config = dict(
    experts_per_token=8,
    d_expert=64,
    activation='squared_relu',
    moe_layers=[1, 2, 3, 4, 5, 6, 7, 8],
    normalize_top_k=True,
    balance_bias=False,
    shared_expert_gate=True,
    init_std_router=0.00747,
    lr_router=0.00104,
    norm_eps=1e-06,
    tie_embeddings=True,
    optimizer='muon_variant',
    steps=4732,
)
Below are experts of layer 3 (counted from 0) of a mixture-of-experts language model. Rows are named router (the router's row for the expert), up (a neuron's input weights, with its number) and show model dimensions 0-95. Each number is 128 + 24 x the weight over its row's rms, rounded and kept within 0 to 255.
Before each expert's rows: a language model's description of what the expert responds to. This comes from a sample of Wikipedia text that the model never trained on.

# expert 32
What it handles: Word endings and release fields. Final pieces completing words like without, motto, shooter and Netflix, plus colons and dates in infobox fields like Released: or Designed:.
router [123 131 131 116 126 118 115 150 129 105 122 135 104 142 126 148 128  96 127 181 134 118 125 118 135 143 134 161 102  97 139 158 115  96  87 104 144  95 102 116 121 127 137 151 139 141 113 128 101 112 112  84 130 125 165  67 118 109 154  84 144  95  93 153 158 126 131 124  83 102 135 142  86 114 139 134 107 150 124 134  92 136 140 102 109 101  90 166 132  81  96 124 172 151 103 106]
up0 [136 133 148 158 102 147 121  98 158 130 133 111 186 144 109 132 107  90 122 109 123 162  98 161 145 159 135 114 109 106 155 138 118 151 183 144 179 106 127  89 152 135 131 191 127 108 119 132  93 109 123 157 144 152  95 144 141 141 125 129 114 116  94 144 147  93 168 171 136 135 103 118 143  95 150 120 113 120 123 164 181 153 125 107 122 107 125 101 126 135 120 120 129  94 120 117]
up1 [132 100 147 173 128 178 135 113 148 161  95 166 151 134 132 112 128 149 137 153 111 141 125 131  92 115  90 128 122 147 100 152 120 137 129 110 128 177 149 150 138 173 112 143  95 161 139 106 141 150 194 128 132 135 157 111  88 123 124 122 100 110 126 127 125 122 121 109  92 169 142 148 119 162 125 108 100 108 130 147 131 129  83 105 162 133 109 156 116 111 135  97 136 101  92 120]
up2 [114 101 126 161 115 161 140 153 145 171 103 157 180 143 128 118 155 147 122 166 132 114 144 110 111 137 106 122 125 157 130  97 151 120 129 166 163 126 144 135 136 138 147 148 106 160 130 145 125 105 118 145  99 106 174 155 120 117 133 101 156 135 112 157  84 134 127 164 148 139 121 114 114 120 142 126 206 113 155 115 165  96 149 119  97 134 117 162 109 176 138  80 186 120  99 117]
up3 [165 113 141 134 125 101 135 186 154 137 127 135 112  98 106 110 166 104 127 151 123 123 154 133 119  94 145 114 110 116 121 121 135 115 174 146 159 109  79  78 142 114 109 111 118 130 174 108 129  81 154 119 108  93 119 128 102 114 110 152  90  94 127  95 146 114 137  88 121  71  98  77  93 121 160 149 111 149  86 119 118 106 141 145 121 144 133 158  93 166  99 125 119  95 157 117]
up4 [126 126 136 130 106 115 113 128 115 117 101  97  64 108  92 117 125 110 105 101 130 127 100 107 138 148 158 117 142 142 159 139 118 118 147 143 146 125 138 121 138 141 143  94 118 133 123 130 138 127 154  75 142 128 139  96 107 111 122 126 137 109 114 143 136 112  99 129 148 130 140 161 135 107 129 119 148 142 120 108 130 181 166  89 112 114 142 140  77 140 127 103 118 152 116 120]
up5 [147 115 150 125 117 148 174 143 111 157 103  64 124 109 106  81 141  61 138 132 117 125 140 109 143 124 113 159 107 124 131  71 118 119 117 113 127 125 155 116 140 149 129 107 145 176 142 117 142 102 100  94 152 128  90 126 136 119 152  99 147 114 133 178 138 114 105 152 133 143  79 130 151 117  93 178 136 121 114 105 147 163 117 151 135 113 136  85 125 103 126 134 151 151 104 125]
up6 [131 102 172 131 104 144 135 132 116 132 136  69 109 105 149 105 121 106 155 136 119 142 144 106 121 103 129 123 145 100 126 107 140 159 113 135 113 165 132 104 108 154 123 138 125 109 151 135 151 112 151 117 113 152 148  99 132 127 161 130 141  83 126 131 117  75 108 161 148 153 143 169  91 111 120 135 158 144 157 211 132 121 146 133 118 139 106 102 106 145 118 141 132 104 161 147]
up7 [ 92  85  99 137 147 141 162 145 128 176 126  95 124 110 119 122 131 110 132 103 141 153  69 147 122  97 124 142 115 112 148 104 170 138 152 144 136  88 142  70 111 134 140 118 129  84 148 145  76 108 125 131 138  97 111 150 142 145 176  88 101 138 156 115 105 124  82 116 147 126 149 102 156 107  84 128 130 116 138 154 138 132 126 124 115 137 101 147 124 135 131 124 167 159 115  69]
up8 [103 127 127 157 157 131 100 115 139 118 101 140 156 133 134 150 135 132 184 118 102 115 115 148 126 105 114 116 132 172 172 129 128 158 103 137 163 105 150 133  88 126  92 149 121 151 143 135 124 109 134 128 160 105 118 106 112 123 115 120 135 106 108 112 168 100 128 130 149  99 168 101 178 109 114 142  89 121 155 172 141 122 143 113 149 132 101 142  64 131 127 173 134 103 111 179]
up9 [161 117 166 174 121 132 111 112 114 116 141 174 127 142 112 129 134 111 119 153 135 138 107 114 112 150 100 120 130 168  96 164 159 112 132 119 137 147 149 131 141 121 138 138 149 142 138  91 124 113 145 137 152 105 117 163 132 112 135  89 121 129 145  93 151 155 118 130 127 118 150 153  72 107 112 156 111 105 152 122 122 136 169 152 167 111 100 126 105 122 110 103 128  85 132  91]
up10 [122 171  92 159 140 147 104 103 148 138 107 122 153 150 132 140 115 140 150 135 166 150  99 117 136  79 155 141 137 147  88 101 156  88 116 103 145  59 123 147 152 153 120 109 166 141 139 109 115  78 128 139  97 151 131 125 104 140 149 100 132 126 198 120 141  92 112 128 119 120 101 118 150 149 147 149 150 151 124 121 164 166 135 149 183 105 131  89  98 101 110 130 138  97 134 116]
up11 [122 120 212 111 128 133  58 131 126 121 133 124 136 125 155 103 163  94 177 166 122 146 131 152 113 165 119 120 166 114 139 111 109  95 151  97 105 119 183 152 121  89 108 119 161 142 160  80 156  97 135  76  80 157 133 100 131 121 142 115  90 157 135 127 133 149 134 157 162 117 151 138 131 148 128 142 123 122 156 160 142 135 112 118 137 177 125 124 122 148 151 133 163 148 121 153]
up12 [123 104 121  96 160 166 129 128 158 115 104 131 149 157 125 165 142 138 113 129 134 142 160  92 141  84 120 145 158 171 132 118 152 132  85  91 130 110 157 154 149 145 101 164 134 114 164 161 129 165  95 143 130  92 123  84  79 159  90 123 157  90 131 142 146 133 133 101 131 154 128  94 156 172  97  92 119 163 132 102 150 199 136 134 124  86 148 105 103 118 107 159  93 148 115 120]
up13 [156 163 113 134 154  92  97  99 172 164  96 134 110 141 104 147 137 156 136 109 120 116 110 145 118 154 117 149  88  89 109 132 128 168 107 145 162 146 117 133 159 169  96 119 127 145  82 106 157  98 165 120 111 143 114 129 138 117 112 153 120 123 150  85 165 134 145 121 128 101 146 115  94 119 128 121 109 123 116 213 127 130 101 168 139 140 120 136 114 150 159  92 129 135 119  98]
up14 [160 147 118 128 166 123 137 121 144 121 141 168 142 119 165  98  89 142 149 126 136 100 146 103 137 131 133 108 116 128 123 110 120  98 140 154 134 119 132 131 159  72  63 153 115 120 110 114 163 156 138 117  83 133 154 116  83 112 151 145  96 117 120 102 168  92  95 103 108  92 119 130 118 142 126 134 110 148 119 111 204 101 136 221 104  81 138 130 119 113 135 142 145 143  92  87]
up15 [109 128 147 125 134 100 139 134 118 110  71 116 129 118 104 119 121 162 110 134 146 146  94 111 145 122 133 154 132 125 161 112 134  82 152 101 155 169 163 125 159 145 145  96 129 143 108 126 135 114 130 148 100 107 157 128 126 100 151 121 146 145  74 129 104  90 115 102  86  93 130 152  92 100 144 130 131 129  87 158 126 124 147 129  80  90 121 179  83 100 138 120 156 127 137 125]
up16 [141 134 175  71 120 127  95 111 109 133 102  99 165 123 138 156 119 149  78 113 130 118 102 147 142 149 168  90 167 113 119 156 124  91 108 103 118 130 151 152 105 118 136 153 121 133 129 143 167 148 171 104 151 137 126 114  96 143 122 106 110  98 134 101 110 158 136 112 150 174 141 161 154 118 140 124  73 151 138 127 119 134 175 134 139 123 124  96  76  79 126 124 177 111 111 167]
up17 [153 130 155 115 114 120 121  54 110 136 155 144 128 110 160 137  86  76  91 116 146 133  80  93 110 100 143 163  93 142 103 185 117  81 111 149 147 167 144 140 162 101 136 123  96 130 163 130 121 140 136  81 120 113 136 130 145  88 147  97 125 161 109  92 114 123 142  75 137 149 149 153 150 126 134 121 135 116 147 111 167 130 138 110 126  72  99 113  81  95 135 138 139 119  71 112]
up18 [120 120 144  90 151 148 130 128 106 109 122 131 152 135 142  87 117 107 155 102 103 144  79 129 184 114 117 138 136 159 104 150 151  98 131 113 154 168 102 111 151 154 132 136 133 143 157 128 138 121 180 134  99 111 162 109 116 115 142 100 147 135 159 154 115 125 125 164 116 136  91 151 142 115 102 130 137 144 166 131 105 114 112  86  88  90 133 117 103 105  73 116  99 111 124 154]
up19 [118 149 139 136 117  94 115 125 124 126 104 151 119 154 168 157 115 124 161  60 138 108 140 163 124 121  95 135 163 123 167  84 134 116 154 124 104  99 156 134 124 137 125 133  89 139 107 156 140 128 130 136 128  94 106 122 109 122 114 172 138 135  86 144  86 108 109 126 122 179  91 128 149 133 160 130 134 163  90 106 103 117 142 147 143 107 150 155 127 123 119  56 166 123 138 147]
up20 [ 80 122 109  99 137 168 125 133 140 126 139 145 167 161  97 114 133 140 105 113 150 130 102 120 133 106 115 110 149 133 141 153 110 142  85 102 157  96 123 130 108 146 163 211 140 129 132  92 137 113 138 161  72 112 125 132  87 132 113 133 133  99 115 123 129 149 152 152 121 124  81 100 146 146 138 107 136 149 109 124 124 111 109 145 108 109 157  85  93  87 132 144 133 123 114 127]
up21 [146 130 113 142 175 147 142 128 106 143  89 144 108 146  80 105 116 129  95 132 160 129 137 148 123  74 136 145  99 132 136 136 119 157 108 120 119 134 150 169 135  85 129 143 172 128 115 142 150 123  92 134 137 125 102 129  83  91  78 158 136 143  99 113 135 132  98 104 152 153 137 134 112 169 142  99 123 116 148 124 222 127 130 107 134 108  88  89 111 114 182 134 157 119 114 110]
up22 [105 141 159 101 113 177 165 121 137 144 145 121 154 108 129 191 125 148 166 138 136 127 158 147 110  65 120 113 150 134 134 156 115 132  88 168  88 166 139 133 143 130 122 139 124 151 120 130 153 133 109 159 119 148 110 113 165 129 136 115 116  97 183 137 112 164  78 129 146 174  73 139  85  99 155 133 145 158 135  98 120 126 121 168 124 135 100 105 116 117 127 113 106 133 135 121]
up23 [107 129  99 141 138 119  96  90 124 142 147 151 157 116 124 117  93 181 131 140 153 133 172 132  95 139 132 113 116 101 124 140 126 142 121 115 119 135 156 101 106 165 138  86 116  97 140  97 147 150 122  83 106 106 143 165 126 159 126 108 151 146 128  81 104 121 134 112 117 120 167 160 104 103 162 143 110 127  84 151 100 110 151 135  86 131 128 131  92  73 101 132 144 134 151 128]
up24 [160 133 154 127 108 108 107 144 153  95 101 159 112 139 114 112  97  90 113 172 137 119 163 105  87  74 134 134 162 109 100 145 116 104 125 129 109 147 113 144 140 120 145 165 144 148 103 132 148 126 195 149 175 100  99 133 135 144 101 132 127 133 170 102 154 120 117 106 104 121 146 149 135 131 130 154  96 140 144 146 165 158 148  97  86  87 104 154 115 107 159 151 126 120  86 116]
up25 [145 130 147 104 122 159 131 129  93 146 147 142  92 101 104 119 126 132 140 112 132 140 100  95 137 122 121 171 110 161 113 144 143 142 106 140  98 136 117 145 139 185 129  96 118 137 132 136 128 139  86 130 105 159  81 135 112 152  96 151 154 131  55 113 118 124 151 131 126 172 101 120 118 129 102 121 136 162 123 184 136 104 158 134 115 137 144 196  99  40 124 139 172 102  96 168]
up26 [115 132 142 121 120 132 132 134 149 113 112  91  96 142 164  74 135 121 111 116 140 138 114 122 121 164 184  79 116 124  93 169  80 128 157 115 103 145 164 134 142 128 133 146 118 164 155 115 120 120 129 164 134  91 161  95 120  99 151 130 150 132 124 165 115 140 170 136 107 119  93  80 111  95 150  98 136 108 107 127  37 117 117 157 103 128 123 141 109 101 107 111 123 105 115  94]
up27 [127 149 129 124 131 172 150 171 137 191 139 154 127 153 131 121 125 139 186 142 162 132 142 167 127 171 166 146 164 126 100 133 143 126 135 135 166 152 142 105 126 109 131 105 144 116  96 106 124 119 115 150 137 123 141 110 126 130 138 159 155 143  89 158 109 145 146 119 104 135 117  89 141 153 109 147 107 101 140 103 110 109  83 127 133 110 154  95 121 145 102 106  98 135 144 121]
up28 [ 96 118 111 127 150 139 125 142 124 165 120 118 109 159 134 107  93 146 119  87 154 181 142 140 104 113 160 124 157 142 130 119  79  75 105 113 106 177 125 136 178 127 109 142 137 125 145 133 148 110 118  58 113 112  96 107 101 171 147 164 175 111 128 165 144 145 102 147 108  99 124 108 107 164  99 128  91 117 148 179 106 148 136 137 115 137 133 115 130 100 117 157 146 122 123 153]
up29 [154 149 103 163 109 132 119 141 129 154 154 119 116  99 113 158 100 111 111 131 154 104  93 138 123 107 104 144 135 130  64 120 185 115  94 137 177 129  99 130  88  95 119 171  87 108 156 121 121 140 179 174 128 138 138 137 148 101  88 101 123  78 142  83 143 126 115 111 119 108 115 123 115  91 133  99 143 141 105 138 126 123 103  93 110 110 123 132 116 143 136 128 145 132  72 169]
up30 [145 106 133 120 111 111 134 108 138 123  65 172  98 134 115 124 159 157 105 158 112 111 129 131 144 109 148 130 130 187 109 150 162 140 126  97 172 140 151 127 128 158  96 102 109  96 149 120 115  98 124 107 148  89 127 103 145  98 141 106 118 140 107 232 132 173 123  97 116 123 115 126 146 129 133 139 172 112 154 123 132 148 128 146  97 123 142 119  95 110 162 157 109  90 144  92]
up31 [118 179 131 146 141 140 122 126 159 111 112 147 137 109 157 145 124 121 131  96 157 144 124 121 112 106 128 123 111 124 151 119 114 130 115 125 121 147  89 122 175 117 139 151 150 100 132  85 109 145 150 136 100 133 145  85 141 112 150 101 146  87 142 130 122 128 133 147  89 121 123  91 135 103  91  85  70 120 101 153 124 183 178 111  89 125 141 124  73 159 126 111 120 120  98 156]
up32 [132 177 205 117 124 136 137  91 103  97 126 155 176 105 160 115 194 102 155 123 161  86 119 112 121  97 117 139 117 111 159 103 119 110 130  99  89 114 127  95 126 152 142 117 134  96 114  95 144 120 109 149 132 118 150 131 137 158 158 153 153 131 131 125 172 165  71  76  85 132 150 146 130 133 148 123 122 146 140 147 135 167 134 147 105 129 131 128 105  83 132  84 152 151 121 134]
up33 [178 121 139 179 112 140  46 128 136 143 123 187 159 148 146 119 130 114 147 116  93 151 104 123 126 101 155  89 136 104 161 115 133 140 126 155 128 144 151  97  91 112 150 155 126 174 195 151 136 134 144 132  95 128 139  87 133 114 102  78 161 142 136 138 122  79 111 153 103 119 137 133 143 112 131 118 133 180 132 168  80 119  77 127 125 132 143 139  96 110 106 141 113 116  76 119]
up34 [152  96 119 143  91 129 129 117 119  93 135 134 120 162 150 101 139 142 146 136 135 110 112 141 117 108 134 128 102 135 107 144 132 142 108 135 144 102 165 132 134 117 161 136 135 122 133 112 161 117 126 168 127 147 143 135 139 140 177 105 155  89  93 130 117 108 111 134 133  84 143 160 123  88 117 146 112 143 158 172 150 116  71  99 108 120 131 155 116 141 145 159 149 129 136  88]
up35 [138 158 131 152 111 109 102 120 160 111  88 141 134 139 148 182 148 171  94 144  94 120 152 112 156 111 153 122  92  97 105 120 146 109  72 157 167 161 142 134 170 150 102 103 159 123 145 139 117 104 108 148 136  90 124 145 116 137 158  76 130  97 127 112 160 130 122 123 113 100 150 117 131 115 124 140 131 113 155 159 111 139  98 102  99  92  87 133 132  87 153 157 136 143  96 104]
up36 [ 97 180 130 164 122 124 160 143 151 111 113 125 101 106 144 150  95 120  93 128  83 124 103 113 142  96 122 112 106 120 133 159 148 141 144 104 162 173 100 113 127 110 137 130 123 129 160 129 120 121 177 132 134 139 132 101 124 142 161 159 100 102 112 119 110 103 100 153 142 107 146 143 114  42 137  92 125 118 125 106 166 118 141 191 160 133 120 181  84 136 171 103 147  92 124 148]
up37 [143 122 111 115 105 152 111 131  69 109 149 129 105 192 124 131 132 113 132 164  88 103  82 136 123  91 144 143 132 104  97 145 144 128 134  80  92 153 136 137 186  95 145 150 104 119 152 116 146 109 172 135 114 157 165 142 104 126 153 102 113 129 114 137 182 110 148 112 123 127 107 125  75  75 127 127  82 105 122 108 152 107 140  81 111 146  97 113 160 114 165 138 152 121 104 131]
up38 [152 144 143 149 138 136 161 122 116 100 141 104 113 185 105 123 143 127 140 124 136 123 115 152 148 133  67 153 147 167 178 135 117 116  83 147 158 138  89 150 117 153 156 162 146 121 159 114 138 122 103 128 148 105 118 150 122 111 122 135 136 131 117 131 133 123 145  92 103 123 140 123 167 115 115 111 138  85 129 137 109 176 137  81  97 195 126 130 131 119 114 142 108 144 104  82]
up39 [138 111  97 149 154 130 139 130 112 138 146 128 127 114 142 127 115  97 144 156 143 136 118 132 135 206 165 155 159  94  90  95  76 114 115 148 120 112 110 116 130  78 120 160 142 156 153 132 119 128 129 151 133 162 105 120  85 103 129 123 134 114 150 112 117 110 124 113 140  98 137 109 119 124  98 197 134 149 129  93 124 139 149 161 125 145 112 102  73 148 116 177 165 162 145  98]
up40 [127 128 135 143 149  99 140 144 170 146 163 102 162  72 124 127 102  87 122  97 143 142 109 114 139 128 184 101 116 145 118 125 121 128 142 115 113 132 167 157 116 153 133  92 129 111 133 137  88 153 120 170  95 144 122  96 147 131 152 131 138 184  85 137 140 138  96 140 140 117 151 103 111 166 139 158  99 174 134 157 140 102 122 110 176 146 175 124 123 107 154 122 118 108 170  99]
up41 [138 121  84 116 165 147 119 147 116 123 128 130 155 118 134 122 198 134 108 116 117 102 139 110 146 119 170 165 130 158 144 118 112 147 148 117 133 132 141 104 150 130 141 109 120 130 128  85 137 141 145  86 161  81 111 169 166 134 139 165  88 119 140 118 132 129 151 174 156 139 133 127 109 117 139 131 103 130 117 115 108 122  75 185 158  94 114 136  95  90 170 122  74 149 147  81]
up42 [147 159  92 150 137 109 137 140 108 122 173  99 134 147 161  91 138 142 141 150 127 109 118  97 140 115 104 156 163 143 162 123 128 110  99 136 116 114 114 116 155 126 109 132 158 162 101  79 130 104  87 143 128 130 218 125 119 136 143 142 140 128 123 139 199 143 150 137 106 134 149  99 130 158 135 183 127 166 141 106 155 103 145 124  64 102 113 156 115 138 144 133 147 106 115 160]
up43 [107 147 107 135 146 170  89 134 136 153 157 141 123 120 162 166 139 115 143 125  78 122 124 153 184 146  84 161 152 124 148 106  93 102 153 158 111 113 121 101 124 195 163 155 121  87 115 167 147 119 141 103 109 127 140 148  97 155 110 165 180  92 132 127 138 139 120 126 135 115 133 143 129 127 137 125 160 148 105 100 113 120 129 113 126 116 114 122 161 130 113 152 117 182 163 162]
up44 [149 118 149 131 147 180 123 159 178 146 141 146 169 124 158 137 135 114  91 185  95 105  97 143  92 126  68 137  83 122 104 129 144 146 109 146 156 107 127 135 133 128 130 164 129 153  97 138 113 127 150  88 114 122 111  90 142  78 108 122 164 127 148 138 128 155 117  90 176 166 107 129  99 115 143 138 133 164 120 144 129  66 104 145  95 139 110 128 101 139 133 124 166 104 112 153]
up45 [117 101 145 136 176 130  99 123 130 144 100 171 127 153 125 141 114 107 116 150 155  76 146  95 107 160 111 148 118  95 170 113 170 147 134  96 134 112 163 140 110 171  89 138 111 132 150 129  94 138 153 116 131  71  89  98 149  83 131 180 110  80 124 142 145 151 114 157 120 126 173 139  77 113  97  89 139 127 102 135 137 125 134 108 118 107 127 122 106  87 140 151 125 130  98 127]
up46 [124 159 146  82 129 150  98 158 129 142 168 156 103 110 158 142 154 130 115 107 129 108 129  96 103 174 110 126 151 139  81 157 135 120 149 155 162 157 145 106  98 115 139  99  95 135 131 133 135 156 161 100 109 148 154 112 100 124 112  95 126 126 116  73 137 114 133 108 159 147  90 128 144  73 136 156 101 132 152 127 122 115 144 133 138 171 123 123 142 162 137 114 212 107 129 153]
up47 [102 125 148 134 152 141 112 117 121 102 132 119  90 119 106 116  89 105 178 170 162  95 166 146 147 131  82 142 139 148 120  97 117  91 146 150 127 103 140 158 149 144 103 144 139 148 133 115  99 117 102 135 115  92 120 131 142 145 144 153 136 120 146  99 152 147 166 135 124  83 146 111  94 142 151 112 140  87 103  94 132 122 104 135 132 117 116  98 129 163 126  91 167 131 160 111]
up48 [ 99 122 119 141 110 146  91 112 107  88 138 155  82 141 148 143 141 113 144 158 134 133 169 177  94 122 128 137 130 127 123  90 191  98 112 106 136 101 141 116 131 159  81 132  80 110 132 139 122 143 119 115 104 104  97 167 161 111 118 123 139 133 146 144  83 145 141 105 146 135 108 106 108 139 145 175 137 119 109 137 142 124 112 115 148 125 124 130  98 129 115 150 120 183 107 157]
up49 [151 146 133 144 160 152  93 109 146 148 165  81 124 166  94 108 151 132 142 126 106 129 115 120 147 100 167 165 148 127 108 124 106 150  67 124 153 119 138 137 105 137  93 125 158 144 137 158  88 165 125 136 178  99 127 101 154 117  88 113 126 120 145  78 138 152 165 179 129 129 126 100  91 133 102 153 105 133 132 154 127 174 169  82 122 108 146  87 133  84 133 131 164 165  98 133]
up50 [123 154  83 157 131 134 145 135 108 147 133  95 106 116 111 105 161 133 177 144 144 129 166 133 108 129 145 158 137 105 132 109 128 129  90 153 158  63 162 146 119 164 136 137 165 141 154 136 100 143 134 116 135 110 142 140 135 114 133 115 105 171 147 148 132 125 116 118 148 121 173 166 120 152 115 142 124 117 129 148  94 135 114 145 134  43 145 160 152 116 176 151 154 133  69 113]
up51 [110 135 136 108 127 130 177 125 115 120 118 140 121 151  86 136 115 144  97 157 139  60 114 105 134 159 131 131 152  92 171 179 118 104 132 110 155 128 104  97 155 133 132 146 159 154 161 145 126 119 142 142 128 135 117 111 128 134 105 137 144 108 158 104 139 101 166 150  92 123 120  87 109 131 191 149  99  94 151  90  95 142 124 138 180 109 169  90 124 162 109  73 139 114 123 130]
up52 [ 86 108 147 145 129 153 124 163 157 152 140 132 140 108 133 127 132 151 135 121 162 118 106 125 117 141  92 105 109 118 102 122 123 105 124 107 114 118  76 117 134 111 138  90 166  90 152  79 132 122 137  84  82 110 129 106 119 161 162  99 191  83  86 191 111 105 116 132 103 120 111 136 140 105 102 156 133 135 137 112 118 117 146 169 109 106 155 128 147 109 126 124 144 127  84 111]
up53 [166 111 153 133 110  97 135 104 126 134  87  86 143  87 177 104 156 138 162  96 158  89 137 130 100 108 127 150 131 117 111 109 142 145 121 170 152 138  95 158 155 109 145 121 107 122 147 116 124 153  71 100 105 110  90 103  96 107 139 139 122 156  79 141 119  98 106 106  97 109 141 156 127 134  87 132 176 149 152 158 110 148 153  91 104 144 138 125 128 125 102 164 102 134 114 135]
up54 [107 145 120 119 118 183 126 124 109 126 120 158 120 134 151 148 136 122 147 107 108 145 124 162 111 160 123 126 120 153 133 152  80 119  92 162 152 149 148 119 118 125 107  83  92 110 137 140 134 140 138 118 126 150 110 124 157 145 194  63 137 103 114 131 159 107 128  96 100 128 143 125  88 135 137 132 141 134 112 102  82 150 158 144 116  87 109 139 133  85  94 121  87 118 100 122]
up55 [113 132 111  97 113 169 139 139 102 164 110 134  93 114 105 108 153 129 131 117 102 117  69 130 137  86  97  98 164 118 133 162 116 122 128  99 102 121 115 128 100  88 135 140 126 127 126 126  86 122 122 138 131 128 144 113 151 118 107 137 165 132 147 108 103  69 126 105 148 105  89 134  84 119 111 101 125 106 134 152 142  94 154 102 106 139 107  91 111 166 131 132 151 143 102 116]
up56 [130 124 142 136  92 147 111 165 129 136 144 125 116 158 150 161 160  90 122  92  83 175 149 135 127 129 146 126 150  93 140  94 143 134 120  78 106 128 167 136 117 166  86 130 113 156 118 104 132 117 114 121 112 154  91  99 162 114 141 125 137 155  74 126 133 143 120 143 148 126  93 162 123 114  96 124 130 120 135 137 150  80 159 110  89 165 130 135 127  90  90 123 121 133  96 156]
up57 [117 162 115 118 128 148 122 152 163 134 120 107 168 174 108 133 129 114 147 150 127 114 153 142 112 149 115 124 131  90 137 129  89 130 122 139 133  68 140 133 160  94 120  99  93  68 147 134 119 141 100 150 138  87 111 131 142 128 112 102 149 103 105 125 106 116  85 133 147 158 121 131 146 171  82 127 102 157 124 128  78 133 180 138 108 107 141 114 102 110 114 157 115 118 154 121]
up58 [ 99 153 128 110 140  94 144 134 158 115  90 136 134 111  92 136 162 145  85 109 176 112 109 149 131  98 135 127 104 117 126 111  85  79 170  99 108 154 130 131 118 151 124 100 134 164 138 146 174 160  92 176 153 138 133  60 141 114 134 116 105 140 139 137 124  95 114 135  98 119 127 130 130 139 143 107 139 148 133 121  97 180 104 161 120 119 114 125 101 116 138 175  99 126  90 121]
up59 [129 163  98 142 161 109 113 127 144  73 162 110 183  70 147 139 110 122 120  84 141 135 144 129 127 128 118 121 119 107 149 137 124 118 135 118 166 146 136 136 147  83 156 118 146 127 131 129 154 129 115 131 123 156  99 135 142 107 133 121 169 153 105 130 133  76 130 133 108 103 125  96  94 126 129 144 134 141 140  92 104 117 106 108 138 124 121 138 100  79 133 145 161 118 157  75]
up60 [113 133 168  80  82 145 110 135  98 106 127  68 102 140 122 138 118 105 140 146 151 110 146 141 106 133 154 115 138 145  86 138 122 151  88 186 123 119 141 147 156 100  81 158 126 111 128 118  87 143 118 102 127  90 110  77 100 105 100 164 113 105 134 146  97 140  95 144 142 118 140 114  96  87 138 149 115 141 154 145 139 126 168 120 145  77 123 135 103 124 130 117 134 145 111 103]
up61 [ 79 133 148 162  68 116 114 137 111 103 161  99 135 121 133 143 113 127 140 182 108 146  69 150 145 100 112 103  93  84  76 136 157 143  89  86 153 128 192 134 118  94 101 138 114 154 143 111 153 149 103 126  92 122 172 105 119 125 150 105 101 120 108 123 122 163 115 136 168 134  92 121 118 132 138 133 126 158 142 140 121 128 123 107 159 112 110 130 123 101 141 135 151  87 156 141]
up62 [135 119 125 152 108 150 103  98 140 137 132 135 121 135  83 154 123 123  98 153 138 138 100 141 120  98  99 128 112 153 116 141 128 103 141 133 108 171 154 127 165 143 154 139 137 179 136  98  94 143 128  89 114 107 131 152 124 130 134 104  94 122  97 134 161 111  83 119  65 131 131 114 150 105 144 118 150 151 130 141 141 144 107 119 146 149 112 112 121 174 111 124 154  96 135 137]
up63 [123 118 131 128 104 131  80 168 106 108  99  94 145 145 131 118 131 129 130 122 195  87  86 114 133 144 118 130 127 100 122 119 113 119 118 126 106 105 119 146 135 140 145 112 112 108 102 148 113 104 134 134 121 117 132 125 115 133 125 155 125 156 133 125  93 150 136  94 109 108 117 112 108 111 137 123 132 114  92 158 155 132 100 149 113 161 110  94  99  94  84 115 159 121  71 127]